Weights of a small mixture-of-experts language model, trained from scratch on English Wikipedia.
Size: 9 layers, width 384, 166M parameters.
Below are experts of layer 5 (counted from 0) of a mixture-of-experts language model. Rows are named router (the router's row for the expert), gate (a neuron's input weights, with its number), up (a neuron's input weights, with its number) and show model dimensions 288-383. Each number is 128 + 24 x the weight over its row's rms, rounded and kept within 0 to 255.
Before each expert's rows: a language model's description of what the expert responds to. This comes from a sample of Wikipedia text that the model never trained on.

# expert 15
What it handles: Sentence- or line-starting articles a, an, the, The and list dashes or table pipes opening a new line or item.
router [163 142  99 158 137  95 121 132 132 109  95 130  93  95 120 185  70 121  92 137 130  93 129  99 127 118 142 130 113 162 117 133 150 102 112 153 112 152  90 146 103 106 123 166 116 158 120 122 130 154 132 120 139 122 165 124 123 142 130 132 154  91 122 115 144 154 126 139 147 131  75 112 146  66 140 140 121 116 147 131 146 156 123 145 106  96 145 134 135 148 110  98 130  66 141 141]
gate0 [126 101 125 161 130 147  69 143 121 114 103 123 138 136 149 119 124 114 134 150 106  84 132  91 100  75 121  86 179  96 135 153 179 131 127 129 132 162 124 175 125 117 107 139 111 169 112 119 143 147 144 153 152 137 127 123 144 165 107 112 110 167 150 166 122 120 153  98 113 157 115 116 106 129 134  85 157 139 136 125 143 138 130 129 124  72  89  90 123 138 135 159 116 133 186 159]
up0 [134 144 106  90  76 119 122 131 124 147 117 100  85  81 121 155  96 124 123  76 144 112 135 144 102 146 160 107 166 128 127 161 131 139  87 141 125  89 184 174 111 127 155 109 133 119 117 140 120 123 135  94 122 127 131 115 130 103 160 131 141  98  65 182 107 105 146 105 117 143 122 100 137  98 171 126 161 139 143 129 117 211  82 163 109  72 139  98 123 132 113 119 117  89 126 150]
gate1 [109  92 100 107 115  93 163  87 120 110 136 117 105 115  77 125  99 126 118 157 139 153 157 150 144  97 114 114 148 171 151 127  67 149 102 117 124 126 133 177 108 160 129 169 134 134 135 191 119 128 136 121 157 117 170 154 138 112 142 109 152 127 100 107  87 132 133 139 123 112 115 152 120 114 151 169 120 130 112 126 103 115 136 107 114  93 161 128 162  88 143 111 129 156 104  96]
up1 [129 134 169 133 121 122 155 116 167  90 148 108 129 132 102 143 146 108 108 129 138 110 138 147  88 113 110 133 179 150 142 126 116 102 115 121 114 116 153 167 148 138 160 116 124 117 133 177 109 128 136 117 133 130 155 132 135 126 179  89 115 160 122 151 109 120 135 130 135 115  94 118 107 154 119 162  88 101 143 118  76  98 125 155 121 103 143 150 129 109 110 138 168 118 126  97]
gate2 [139 145 116 165 103 146 130  99 131 186 149  87  98  98 101 150  84 155 153 114 160 111 134 128 125 131 105 105 115 105 100 137 149 155 127 119 124 133 144 127 167 114 121  85 125 107 167 123 133 128  93 143 108 179 119 121 120 165  76 165 148 128 144 164 112 126 107 127 157 176  92 141 150 108 141 163 160 152  99 128 126 138 183 117 111 131 173 115 127 123 146 140  67 153 131 124]
up2 [109 109 136 137 140 150 150 122 134  99 170 145 162 131 163 114 121 104 151 137 102 120  91 116 132 187 130 120 157 109 153 124 154  88  83 143 112 176  93 150  91 134 118  95 109 147  86 129 105 120 163 103 104 155 145 160 129 129 167 131 129 160  84 114  95 147 117 116 107 122 177 115  99 133 136  75 120 103 152 117 109 115 133 111 134 147 162  92 132  88 164 117 122  88 130 145]
gate3 [131 177  99 130 131 181 107 141 146 132 137 126 109 116 164 107 105 131 106 143  98 120 144 126 146 129 146 137 106 127 109 148 185 118 172 139 122 181 112 121 123  89 113 113 129 124 142 132 129 131 144 113 149 163 150 133 100 155 137  98 141 120 109 103 168 126 145 120  89 104 127 106 157 124 166 162  91 131 171 137 111 103 135 151 112 126 123  74 120  93 155 130 157 136 129 123]
up3 [150  61 141 114 138  94 155 122  86 149 153 129 109  50 137 122 129 114 101 154 136 159 166 149 155 141 137 118 183 122 113 130  89 135  71 121 119 129 166 135 199 105 109 104 153 137 124 157 145 134 120 181 115 110 123  89 169 110 118 149 115 115 136 160  74 137 144 149  99 135 119 155 169 105 138 107 141 118  95 101 139 109  91 123 151 110 139 156 128 132 154  93 116 122 142 118]
gate4 [139 101 134 136  79 114 149 119 162 149 148 193 117 137 123 130 170 101 122  72 166 140 129  97 169 109 129 145 105 124 140  76 109 125 129 141 101 145 123 147 182 124 104 147 115 171 143 166 124 143 130 141 111 104 164 128 102 162 123 111  99 121  95 138  92 115 102 148 140 106  78 109 143 141 139 148 110 118 110 169 162 100 148 132 135 152 159 157 159 147 146 110 101 123  84 110]
up4 [147 111 146 134 130 103 127  97 127 138 115 171  88  96 168 149 164 127 150  91 144 145  98 111 132 109 137 124 121 130 152 107  98 142 125 147 120  91 129 100 153 145 133 131  81  90 142 121 143 142  98 100 126 113 131 102 102 105 137 119 161 122 128 148  97 124  72 114 148 125 156  89 111 155 112 120 119 154  93 140 144 156 108 155 138  98  97 160 124 132 132 137  81 122  99 144]
gate5 [ 92 111 143  93 148 156 119 104 119 108 123 138 126 115 114 109 118 124 107 168 151 133 113 114 134 130 130 129 128  66  96 122 152 175 137 126 120 126 126 127  97 134 122 144 151 155 131 144 134 135 122 123 100 124 130 102 132 150 148 110 133  90 124 122 112 156 151 114 121 105 139 175 124 108 161 112 104 122 121 159  75 132 128 154 153 147 101 116 130 160 185 122 121 131 163 133]
up5 [126 127 104 143  91 162 119 145 157 109 133 132 112  90 126 112 109  94 148 136 160 101 124 118 124 106 144 131 131 108 107 109 136 149 160 138 144  98  93 142 127 145 132 145 118 152 151 135 118 131 149 116  97  89 127 121 145 130 147 115 131 137 170 129 131 157 155 153 167 127 186 162  92 127 129  94 136 120 126 140  97 103 119 128  73 170  95 167 136 186 166 142 128 159  97 117]
gate6 [173 122 141 132 146 126 135 169 124 124 146  65 119  71 157 174 110 168 149 136  96 135 128 145  80 120 196 148 140 120 107 155 130 169 102 119 141 178 135 128 155  79 153  97 164 120 144 112 155 123 103 119 156 114 126  70 127  89 127 176  94 109 150 132 119 163 166 137 137 151 198 101 143 152 167 126  91 139 162 150  99 146 131 134 148 126  99 101  93 138 103 144 130 124 153 165]
up6 [113 120 147 145  96 106 131 132 178 162 134 128 107 126 113 141 111  82 149 101 124 136 167 122 126 160 136 138 143 101 104 161 105 126  97 129 115 138 137 120 100 129 122 135 160 114 158 173 170  74 137 122  78 137 189 154 124 143 112 120 115 108 117 104 125 134 181 108 102 146 136 132 107 113 158 156 127 126  96 160 158 103  98  98 113 151 174 150 130 126 150 140 141 131 115 127]
gate7 [151 183 149 167 123 142 120 124  92 113 132 114 158 169 129 133 114 100 129 158  57 121 131 119 126 147 155 113 181 134 108 143 168 111 131 113 130 131 156 124 140 131 164 132 112 125 137 117 110 134 131 123 143 123 122 120 119 152 120 141 106 146 137 128 101 108 167 128  94 150 127 115 116  48 141 138 130 128 117 116 129 146  67 158  91 116 148  98 126 158 143 122 151 117 149 144]
up7 [138 126 143 102 135 109 161  86 127 115  94 181 110 106 120 101 131 127 100  78 141 127 102  91 123 107  81 131 101 152 139 109 152 112  91 105  79 129 115 151 112 152 104 125 112 100 125 115  70 165 110 114 115 152 133 123 130 129 129 166 152 119 127 113 142 101 150  97 111 120 106 126 145 131 114 121 119  70 116 146 138 106 129 105 103 123 123 167 105 130 110 100  86 101 156 118]
gate8 [139 105  92 147 116 133 101 121 128  99 107 136 158 133 142 125  94 102 126 163 110  94 172 114 169 159 123 124 134 164 120 145  72 124 111 142  98 144 141 154 120 135 134 124 168  74 149 155 169 131 102 133 130 153 154  91  99 123 100 151 108 110 118 105 124 142 155 128 144 150 121 139 154 137 113 127 138 126 107 139 119 133 131  83 123 142  90 102 118 105 134 153 120 150 188 108]
up8 [103 162 118 100 139 103 120 155 128 122 146 138 155 125  95 123 127 171 133 126 154 114 122 117 131 126 131 117 165 120 131 134 127  93 123  58 173  99 150 146 137 114 126 152 101 122 131 128 115  90 151 190 100 129 137 171 120 139 179  97 116 117 131 113 111 103 136 122  58 124 126 126 127 145 170 151 134 128 148 107 152 140 155 108 120 146 173 134 138 143  98 123 171 122 102 125]
gate9 [152 128 128 151  89 160 119 142  94 104  94 174 106 154 142 154  88 121 150 106 147 151 127 116 125 166 113 136 134 118 140 132 150 157 106  80 141 118 127 132 135 134 143 149 117 121 118  99 159 125 151 160 152  99 178 105 148 115  74 143 148 152 123 155 164 118 133 158 128 135 126 136 122 126 115 147 133 123 111 154 179 146 144  95 131 123 136 189 106 142 122 135 136 137 132 108]
up9 [153 130 112 172  91  96 146 173  97 140  78 152 164  97  99 104 165 129 131 144 161 113  99 122 108 156 113 102 117 158 168 161 145 121 146  96 163 103 116 139 142 125 108 168 145 116 143 113 120 112 136 183 184  93 101 101  95 110 114 146 109 140 134 131 125 116 131 142 117 158 130 101 125 125 143 164 131 155 115 111 151 129 159 115 127 161 134 140 119  99 112 131 120 141 195 113]
gate10 [195 170 130 152 141 158  90 107 114 117 139 152 176 115 152 146 134 107 102 121 126 127 129  89 127 118 172 134 124 148 112 137 143 132 130  91 150 117 162 142 122 122 142 152 127 161 115 101 138 117 132 130 164 121 146  95 108 121 134 134 135 135 148  94 171 109 151 112 114 135 171 136 142 132 126 110 156 124 137 117  77  96 121 147 120 150  98 132  89 167 155 125 135 116 155 172]
up10 [132  56 156 153 113 146  84 134 135  82 147  90 127 123 115  78 115 112 141 109 111 116 133 193  81 177 106 122 137 122 134 143 135 138 105 120 149 146 119  97 154 100 110 137 144 120 120 138 150 119 100  95  79 134 107 147 169 142  98 144 106 138 138 118 112 144 155 153 119 143  83 150 141 130 148 114 119 133 118 155 145 143 109 122 138 121 151  77 144 124 159 137 119 148 136 116]

# expert 46
What it handles: Sentence-final pieces with a period such as weeks., es., ". plus line breaks ending lists, table pipes, and temporal words until, since, before.
router [ 78 141 113 161 138 102 138 136  93 131 161  95 125 124 152 128 142 121 132 126 126 125  92 128 127 139 131 137 143 123 119  90 144 151 135 147 143 176 123 120 108 114 143 161  96 157 154 149 161 113 148 133 166 124 109 154 194 145 124 126 128 115 156 125 140 150 164 124  91 145 123 140 143 103 153 130 125  85 118 156 111 149 104 129 114 132 161 157  95 176  91 132 123  90 151 134]
gate0 [147 120 110 123 119 152 168 150 127 157 140 104 147 102 129 113  96 127 161 153 150 131 113 158 185 105 124 145 141 106 104 160 136 124 184 143 136 111 148 128 121 140 111 166 132 153 145 112  96 122 138 101 151 117 138 131 150 175 152 144 155 151 122 119 121 151 113 126  98 117 119 124  99 149 119 134 149 110 148  90 131 135 127 174 123 120 119  94 166  98 132 133 142 157 124 128]
up0 [142 147 154  78 132 138 141 150 134 129 113 120 135 127 115 123 111  96 115  96 134  87 106  92 139 120  82  74 107  87 138 122 127 118  72 124 158 148 157 128 168 161 120 134 129 159  95 125 159 125 105 124 116 136 131 148 126 121 152 161 124 125  98 139  96 150 161 125 104 151 153 154 146 160 155 111 155 143 124 139 124 130 123 123 145 133 132 129 158 137 126 134 127 149 138 157]
gate1 [174 131 156 156 123 148 112 101 131  96 155 139 102 170 151 117 119 149 161 158 144 130  96 151 163 106 165 112 103 148 129  98 125 114 188 129 109 148 106 101 105 167 136 133 148 155 138 133 101 153  97 130 125 112 121 146 141 157 113 121 130 132  89  96  97  77 122 123 149 133 143 154 151  69 154 128 191 168 133 112 114 104 117  92 146 106 126 143 128 114 139 107 141 148 140 130]
up1 [144  96 165 153 148 124  99 103 128 103 139 105 114 165 123 110 115 112 124 158 162 123 101 153 195 108 133 144 167 156 109  90 157 125 174 163 104 135 111 115 131 118 111 107 126 141 125 140 112 132  79 139 152 151  89 126  99 128 129 148 119 158 124 112 189 125 133 155 143 157 131  95 129 129 124 145 174 177 168 108  91 112 153 138 149 110 120 183  94 159 129 148 157 117 106 152]
gate2 [162 154 107 159  80 126 140 119 141 191 129 114 124 122 101 129 103 131 171 176 120 100 137 157 111 124 128 113 154  95 160 144  86 147  92 152 178 150 107 115 170 150 116  96 124 131 109 132 117 126 167 124 161 170 137 110 141 136 159 141 101 133  95 136 128 157  90 136 116 163 112  93 138 125 119 128 154 120  98 139 123 195 126 140  88  96 134 118 137 117 130 127  98 159 167 152]
up2 [116 195 153 153 121 146 127 128 110 175 135 130 145 156  99 190 145 135 142 133 126 123 148 105 137 135 128 119 128  89 147 124 107 159  84 144 189 122 105  93 140 134 100 152 127 122 150  75 139 120 109 118 150 146 135 129 137 162 123 173 127 200 122 103 134 115 124 124 133 175 123 121 140 131 157 141 187 110 143 121 131 142 107 128 100 125 181 114 133 141 153 128  84 147 128 138]
gate3 [ 84 144  97 155  95 125 124 147 178 121 136 146 139  99 126 144 114 104 115 111  93 142 133 140 168 123 147 121 117  99  98 136 144  96 182 161 131 168 148 144 128 104 108 116 109 103 119 179 144 138 126 165 120  98 151 122 172 109 119 151 118 148  98 141 148 132 174 139 107  90 147 138 140  98 159 111 135 151 112 119 132 109 151 171  98 179 119 116 123 160 161 119  95 151 155 132]
up3 [145 110  95 124 132 145 129 131  94  93 108 152 109 106 105 121 131 137 107 121 115  80 162  92  99 146 164  96  99 132 128 123  68 140 136 137 143 144 132 126 115 103 109 125 105 151 140 126 152 133 107 111 111 139 113 116 141  73 130 124 102 117 107 138 132 148 121 108 151 110 139 141 146 126 131 123 143 115  98 105 160 108 114 101 112 113 185 174 102 125 134 145 104 135 121 133]
gate4 [146 115 134 114 102  85 119 102 162 148 123 121 155 150 116 124  83 113 147  97 167 129 152 174 133 119 149 104  95 146 134 139 117 125 116 130 120 116 124 125 112 118 129 135 124 106 101 103 151 119 144 163 132 135 161 138 150 146 114  95 154 107 121 139 110 123 119 141 119 139 108 109 129 134  94 120 112 117  81  90 165  87 145 145 111 135 136 142 154 104 181 138  80 126 136 109]
up4 [152 111  86 107 149 132 158 111 116 137  78 128 150 134 172 103 170 180 164  93 135 147 105 127 147 106 134 128 130 145 118 110 123 137  72 113 133 104 159 123 160 133 117 144 170 100 141 125 166 127 133 102  93 109 120 130 109 143 137 152 141 124 129  95 138  93  92  80 144 138 152 138 164 102 132 156 128 146  93 171 117 127 146 143 143 102 143 151  93 124 109 163 109 105 128  97]
gate5 [175 123 139 116 147 110 162 139 163 143 108  85 163 107 139 150  82 154 125 133 142 135 117 109 167 144  97 147 105 130 136 139 128 136 152 152  79 110 143 175 147 133 149  88 112 161 149 132 170 137 131 138 152 146 157 134 133 129 183 146 100 143  98 151 138 127 137 144 141 120 114 134 177 112 136 129 139 119 169 125 121  99 127 158 151 114 117 121  70 129  91  88 149 143 121 135]
up5 [154 143 143 101 128 130 121 143 140 159 137  87 150 136 142 132 112 108 127 146 146 154 142 129 151 141 125 117 129  94  89 163 112 124  99 115  96 113 104 160 134  80 138 140 113 177 140 101 147 115 126  77  85 114 119  94 118 103 158 176 122 141 108 166 150 161 119 130  96 160 132 145 151 102 152 134 158 162 103 182 148 107 133  97 139 115 101 141 131 119 110 131 135 156 136 136]
gate6 [162 134 138 129 167 198 130 167 168 112 155 117 100 117 138 166 122 104 132 124 100  99 160 155 105 113 128 134 149 157 142 120 203 115  80 102 126 155 156 103 168 140 123 133 146 103 169 115 130 100 128 119 114 162 103 121 160 154 144 169 119 107 100 130 107 136 128 117 115 163 195 135 129  81 136 116  84 138 150 166 120 146 120 133 102 148 159 141 158 136  81 121 115 121 133 113]
up6 [107  91 133 121 138 126 130 126 123 158 124 121 131  96 128 122  72 135 106 100 131 128 111  79  90 145 100 133 149 107 108 154 152 129 147 112 140 156 138 128  80 143 127 154 166 130 120 134 102  96 129 162 172 145 134 109 108 121 145 102 171 126 134  98 165 135 135 145 142 146 144 113 123 167 145 131 113 131 133 140 100 134 104 141  81  82 116 108 103 117 149 128 136 125  98 100]
gate7 [153 128 151 110 115 143 127 124 128 139 104 159 124 116 110  94 109 128 154 127 109 180  95 119 105 100 113 119 130 122  93 129 158  93 137  79  65 100 120 136 161 166 125 138 166 123 109 100  89 143 123 131 147 121 128 167 165 127 127 133 146 115 106 141 135 123 128 175 126 168 106  77 153  96 151 141 149 123 123  42 124 165 134 123 103 116 114 124 150 142 125 137 143 137 104 102]
up7 [130 141 119 151 173 118 147 128 171 130 123 117 129 126 124 133 131 152 106 133 109 128 141 132 145 180 136 142 111 124 130 103 113 161 128 153 161 152 125 153 116  81 133 114 100 121 119 160 151  82 126 128 124 102 132  99 112 138 122 128 110 137 149 145 110 143 140  72 147 130 136 160 169 151 112 114  94 107 120 174 130 105 109 147 146 143 170 129 119  97 153 121 107  90 170 153]
gate8 [148 134 131 145 100 131  88 105 145 164  87 112 126 134 129 151 142 121 133 118 148 101 120 123 129 115 140 115 131 163 140 187  74 116  83 122  96  84 139 109 154 140  95 110 132 130  97 111 140 128 156 130 120 152 131 109 190 141  93 132 139 138 154 121 139 146  89  92 134 144 114 166 165  79 174 144 128 152 125 141  88 102 160 102 155 152 122 143  61 146 125 115 131 133 128 114]
up8 [125 137 129 114 101 113  87 145 120 111 140 152 162  95 127 128 104 156 101  90 103 113 128  98 135 168  88 121 109 112  95  95 146 126 119 106 160 151 172 119 114 106 137  93 136 152 149 173 192 158  93 171 118 137  98 145 109 154 146 104 122 108 138 107  94 132 113 107 123 128  88 123 110 152 104 131 133 116 137 121 119 129 102 114 164 125 116 109 120 102 132 166 165 145  87 119]
gate9 [121 140 122 140 104 115 151 196  88 133 161 145 133 153 132 138 122 103 140 109 135 149 138 117 138 139 141  97 109 147  96 123 135 136 165 162 137 106 144 149 117 110 103  90  99 105 137 133 142 149 137 182 152  96 131 132 142  95  65 185 158 111  89 133 133 139 151 104  95  89 128 139 113 107 111 132 169 129 120 112 161 127 112 128 120 145 115 103 141 136  85 110 105 144 105 134]
up9 [122 132 115 164 139  86 143 167  99 157 113 127 139 150 138 141  96 112 126  91 126 149 141 155 151 149 126 112 155 142 140  88 131  90 158 119 130 147 118 120 120 133 134 106 105 119 140 128 150 129 142 149 141 113 121 124 163 155 112 154 107 158  84 139 101 137 153  83 112 101 119 110 144 104 170 119 151 161 133 120 187 136 140 139 143 135 135 102 147 159 124 104  82 134 146  94]
gate10 [122 137 111 145  97 121 121 134 118 139 147 157 159 153  94 120 145 168  77  94  92  89 132 117 139 167 150 113 148 140 108 145 122 109 132 117 149 144 146 123 101 125 181 127  80 137  92 167 160  89 132 118 100 138 160 135 160 151 139 131 132  77 126 105  96 140 135 112 122 147 146 131 109 160 118 132 184 111 131 106 129 123 149 108 119 113  86 119 102  70  95 132 107 146 112 159]
up10 [128 109 142  93 156 130  96 134 140 144 126 114 118 104 134 110 107  96 204 118  81 156 124 147 117 150 115 150  97 168 132 125  99 106 118 117 136 104 146 136 156 137 113 160 179  96 127  77  96 171 125 138 125 128 102 108 106  94  85 118 120 162 167 124 143 157 143 147 125 120 109 119 117 125 135  92  82 185 140 158 137 143 134 130 151 126 128 151  87 163 181 122 135  76 169 103]

# expert 5
What it handles: Line breaks, list dashes and table pipes in infoboxes and tables, plus degree adverbs before adjectives such as most, more, very, less.
router [104 110  96 155 143 114  99 136 140 127 176 156 122 106 104 164 106  90 123 171 126 122  81 101 150  99 158 121 111 111 126 159 145 119 140 141 114 156  81 167 111 134 154 140  90  82  95 143 109 136 148 116  97 167 146 115 162 151 166 108 179 134 131 139 116 148 163 150 143 105 144 143 150 101 121  94 169 118 148 109 108 124 175 137 130 105  96 135 117 132 123 153  96  91 152 120]
gate0 [137  81 113 110  98 128 112 154 123 105 131 152 158  78 161 138 110 146 130 101 153 115 166 121 140 147 165 150 105 113  95 119 176 128 152 149 172 165 163 158 129 183 144 132  91 108 147  84 143 154 122 143  96 101 118 118 156 135 123 143 102 123 164 142 118 146 128 102 114 130 114 174 125 118 135 175 118 107 118 118 145 149 143 138 112 150 101  87 112 154  97 134 177 130 155 135]
up0 [132 198 147 118 122 114 125  95 150 177 147 119 126 182 110 129 124 112 134 130  90 121  94 125 112 109 106 125 146 147 172 203  28 120 139 115  57 138 147 151 122 104  89 132 170 137  98 138 145 121 169 105 175 128 124 127 116  84 168 133 128 144 103 117 158 127 138 155 120 128 161 108 116 144 105  99 143 164 113 129 118 105 135 118  97 122 132 152 157 141 127 132  89 131 119 144]
gate1 [146 145 158  88 111 124 148  88 147  98 156 142 179 127 100 119 149 169 171 121 155 165 137 163 150 125 148  92 135  86 147 154 127 156 124 155 116 154 140 175 118 151 130 175 177 144 100 118 145 137 137 149 132 164 158 148 135 117 140 142 109  61 125 165 164 111 120 129 117 109 144 157 107 139 108 124 139 145 125 135 139  94 130  95 139 103 123 127 169  84  94 161 176 143 115 167]
up1 [144 142 125 146 120 103 124 128 159 108  91 107 119  96 116  99 127 167 169  88 166 107 120 162 125 103 146 160 177 134 111 102 148 112 152 130 124 156 127 141 155 141 142 139 104  94 120 136 125 134 108 139 129 136  63 119 105 156 140 136 131 152 136 112  80 141 158 178 111 109 119 128 146 155 131 155 179 114 120 123 124 106 109 124 140 130 141 181 132 135 150 191 146  98 100 139]
gate2 [109 127 137 147 120 116 143  98 113 141 127  94  90 119 121 148  85 107  92 138 124 100 144 106 103 169 100 125 136 155 135 137 122 117 158 134 130 114  97 128 120 154 144 124  96 134 112  95 146  88 157 133 126 129 128 119 114 150 142 127 107 119 110 129 124 145 121 139 214 137 124 137 118 110 129 132 124 152 157 138 164 148 141 163 122 141 144 126 145 117 124 143 108 118 140 104]
up2 [126 133 126 143 104 132 129 141 131 139 159 146 120  90 135 120 139 153 132 105 132 117 120 131 110 110 112 124 106 129 159 162 114 118  80 126  87 123  79 109 169  94 133 150 149 163 104 112 134 167 127 129  88 144 133 135 149 136 155 153 111 176 107 135 120 134 147 131 152 138 144  86 161 153 149 115 150 141 108 143 157  87 138 149 203 133 139 122 115 110 100 101 114 181  97 140]
gate3 [178 125 102 120  91 144  93 166 141  80 138 132 104  98 167 159 132 130 100 156 121 130 137 151 106 131 166 115 146 122 120  84 156 142 150 127 137 175 132 145 134  90 164 131 156 131 120 136 128 117 130 138 123 151 132 114 134 154  99 115 119 107 140 113 130 174 171 108 112 132 170 117 175 124 151 152  91 148 129 134 125  77 106 135 128 140  75 105 135 111 129 115 122 127 153 124]
up3 [ 94 124 145 149 119 161 167 126  94 125 126 128 111 149 113 125 148 153 151 110 126 120 125 150 108 112 106 165 106 120 147 128 100 130 115 146 144 154 109  81  92 105 139 126 136 136 130 170 106 125 122 120 162 106 123 139 125 102 164 132 102 138 121 126 128 134 123 147 140 106 144 127 106 145 122  83 158 134  76  94 142 101 124 108 172 145 148 138  94 144 142 144 125 167 144 121]
gate4 [151  92 142 151 125 104 124 130 152 165 159 159 137 109 135 101 173 106 113 116 106 122 117 142 177 129 134 127 138 144 106 109 131  77 129 173 130 123 115 147 165 126 177 134 125 118 126 127 120 107 136 123 138 168 121  86  88 150 163 140 125 162 112 110 115 112 108 121 175 158 128 135 179 128 105 132 127  93 115 115 147 124 120 133 131 133 156 114 145 114 155 123 132  87 113  86]
up4 [110 136 132 133 102 134 150 107  91 113 118 142 106 134  82 132 115 114 125 102  94 125 126 149 128 160 134 130 142 110 122  89  78 100 124 117 131 106 147 116 135 169 114 130 137  87 118 117 171 117 128 105 132 153 128 127 134  95 126 103 164 138  85 157 145 138 106 137 174 134 109 141 135 138 168 127 121 137 125 108 186 135 122 164 147  76  91 117 135 151  96 150 110 142 151 133]
gate5 [148 127 109 105 122  90 132  83 129 155 109 106 122 152 112 132 120 147 139 150 141 142 144 102 104  95 129 125 120  96 115 125 150 191 126 117 138 109 164 135 150 107 108 150 129  93 169 127 150 140 170 139 142 138 130 165 125 136 182 139 117  72 167 143 140 106 151 125 125 102  99 177 117 119 155 102 105 160 104 123 130 155 155 147 119 103 118 148 120 107 102 134 158 134  99 127]
up5 [164 130 143 154 126 124 128 121 132 112 146 143 165  99 132  94 116 122 115 173 121 140 133  93 121 115 150 143  99 105 140  93 198 150  86 150 133  98 139 135 146 161 115 133 126 140 119 165 136 112 129 113 111 109  81 137 115 138 125 128 134 105 113 123 145 148 166 134 126 148 129 149  60 114 135 127 133 154 140 159 139 119 149 122 114 124 106 148  98 136 151 153 133 146  93 154]
gate6 [160  79 159 102 116 126 130 132 134 101 143 104 111 115 104 140 153 147 201 117  83 150 152 128 120 151  92 102 159 114 165 161 133 172 136 123 130 102 128 118 102 106  83 137 170  89 151  92 134 163 127 114 137 106 100 100 155 106 122 157 141  54  96 100 155 185 101  78 110 106 151 127 120 133 118 126 133 167 175 160 130 135 153 133 105 108 120 128 166 158 134 160  94  88 146 139]
up6 [135  76 125 119 160 150 118 140 154 136 116 159 156 107 105 118  92 132 105 125 155  97 149  93 119 119 121 168 142  93  99 138 150 126 137 138 130 172 125 114 114 196  78 149  72 154 136 139 146 122 135 134 101 138 182 130 121 111 131 149 157 103 123 115 108 129 158 129 123 116 152 131 130 116 137 123 128 137 133 134 136 113 131 106 128 131 172 173 118 135 101 121 112 136 104 151]
gate7 [165 158  98  95  86 117 129  97  83 116 148 104  96 126  96 132 128 117 107 146 122 149 105  95 108 124 112 108 130 147  64 147 110 117 120 142 106 148 102 127 143 126 128 145 119  92 119 176 150 118 146 106 119 131 121 136 147 149 126 146 114 110 113  99 114 132 151 125 136 119 120 125 141 120 117 132 116 155 108 107 116 122 131 122 138  92 106 159 157 121  94 104 118 129 142 136]
up7 [129 129 147 106 129 129 166  92 107 139  98  83 130  82 103 145 167 140 111 168 118 171 128  80 119  99  96  99 121 135 128 128 120 133 139 150 114 124 164 131 133 127 104 130 110 139 131 128 100 135 139 157 164 161 117  89 134 125 118 138 160 182 116 127 124 120 142 105 144 120 122 130 133 151 112 154 116  88 176 151 107 127 108 119 176 151 130  89 115 126 137 161 123 134  83 121]
gate8 [120 128 110 177  99 133 148 133 149 152 156 153 137 144 111 115  81 135 120 126 150  67 120 110 114 136 131 165 134 137 122 130 156 130 155 160 175 158 146 164 111 113 124 102 176 109  80 131 161 113 125 141 119  71  71  91 155 160 126 103 132  50 104 149 155 122  91 123  89 101 104 126 140 149 133 138  88 122 150 129 141 128 101 128 115 144 125 112 127 108 103 129 134 145 135 107]
up8 [ 85 133 128 154 131 105  81 132 118 154 118 164 121 163 134 112 108 118 140 131 148 117 151 117 138 126  81 131 158 174 138 107 145 137 123 151 156 126 127 120  83 113 129 108 178  89 124 123 166 115 113 105 148 107 115 123 133 148 100 129 164 103 117 123 167 126 137 104 102  94 146 150 129 132  88 100  78 136 167 118 155 115 145 140 129 139 122  83 137 119 139 143 161 124  80 115]
gate9 [128 137 119 158  59 154  59 143 140 130 150 173 117 127 146 169 102 112 143 124 156 128 115 154 180 111  93 104 135 121 143 114 165  95 171 117 156 111 141 122 147 112  85 117 116 176 135 103 118 116 116 147 148 136 132 131 139 115  82 100 123 145 141 159 166 135 136 115 125  90 137 130 133 160 140 129 158 158 144 110 127  89 142 167 104 124 120 156 156 119  82 101 128 113 108 185]
up9 [180 103 124 135 116  92 119 159 118 165 176 118  93 138 146 115 123  87 152  98 129 138  87 141 109 142 139 139 138 164 161 107 134 124 170  74 163 136 156 150 161 128  81 121 101 156 118 126 156  84 153 167 160 110  97 108 109 136 136 111  82 123 127 170 130 148 109 165 158 142  98 110 110 171 148 130 130 126  85 164 154 112 157 125 156 108 134 135 155 102  89 137  99 120 140 132]
gate10 [142 141 120 126  76 138 144 108 155 151 137 114 158 127  96 168 119 131 126 118  67 109 151 124 140 114 131 109 188 157 115 121 130 103 139 105 126 139  78 148 142 105 121 154 165 129 129 137 155 136 122  86 117 140  94  80  95 125 178 104 159 118 107  85  86  75 132  73 123 145 181 123 100 121 115  86 113 144 128 100  60 107 144 145 119 141 106 147  99 105 127 134 138 142 138 152]
up10 [145  83 134 124 135 129 111 126 126 120 111 117  93  86 133  80 114 140 109 149 141 141 106 119 101 128 155 142  74 141 130 150 164 109  81 112 130 117 189 116 126 109 124 112  88 123 138 115 139  90 102 136  85 103  88 128 124 115 102 120 126 118 167 186 148 148 118 102 147 119 122 100 119 128 179 105 138 109  85 115 109 156 170 164 150  89 126 151 126 143 162 112 148 117 129 126]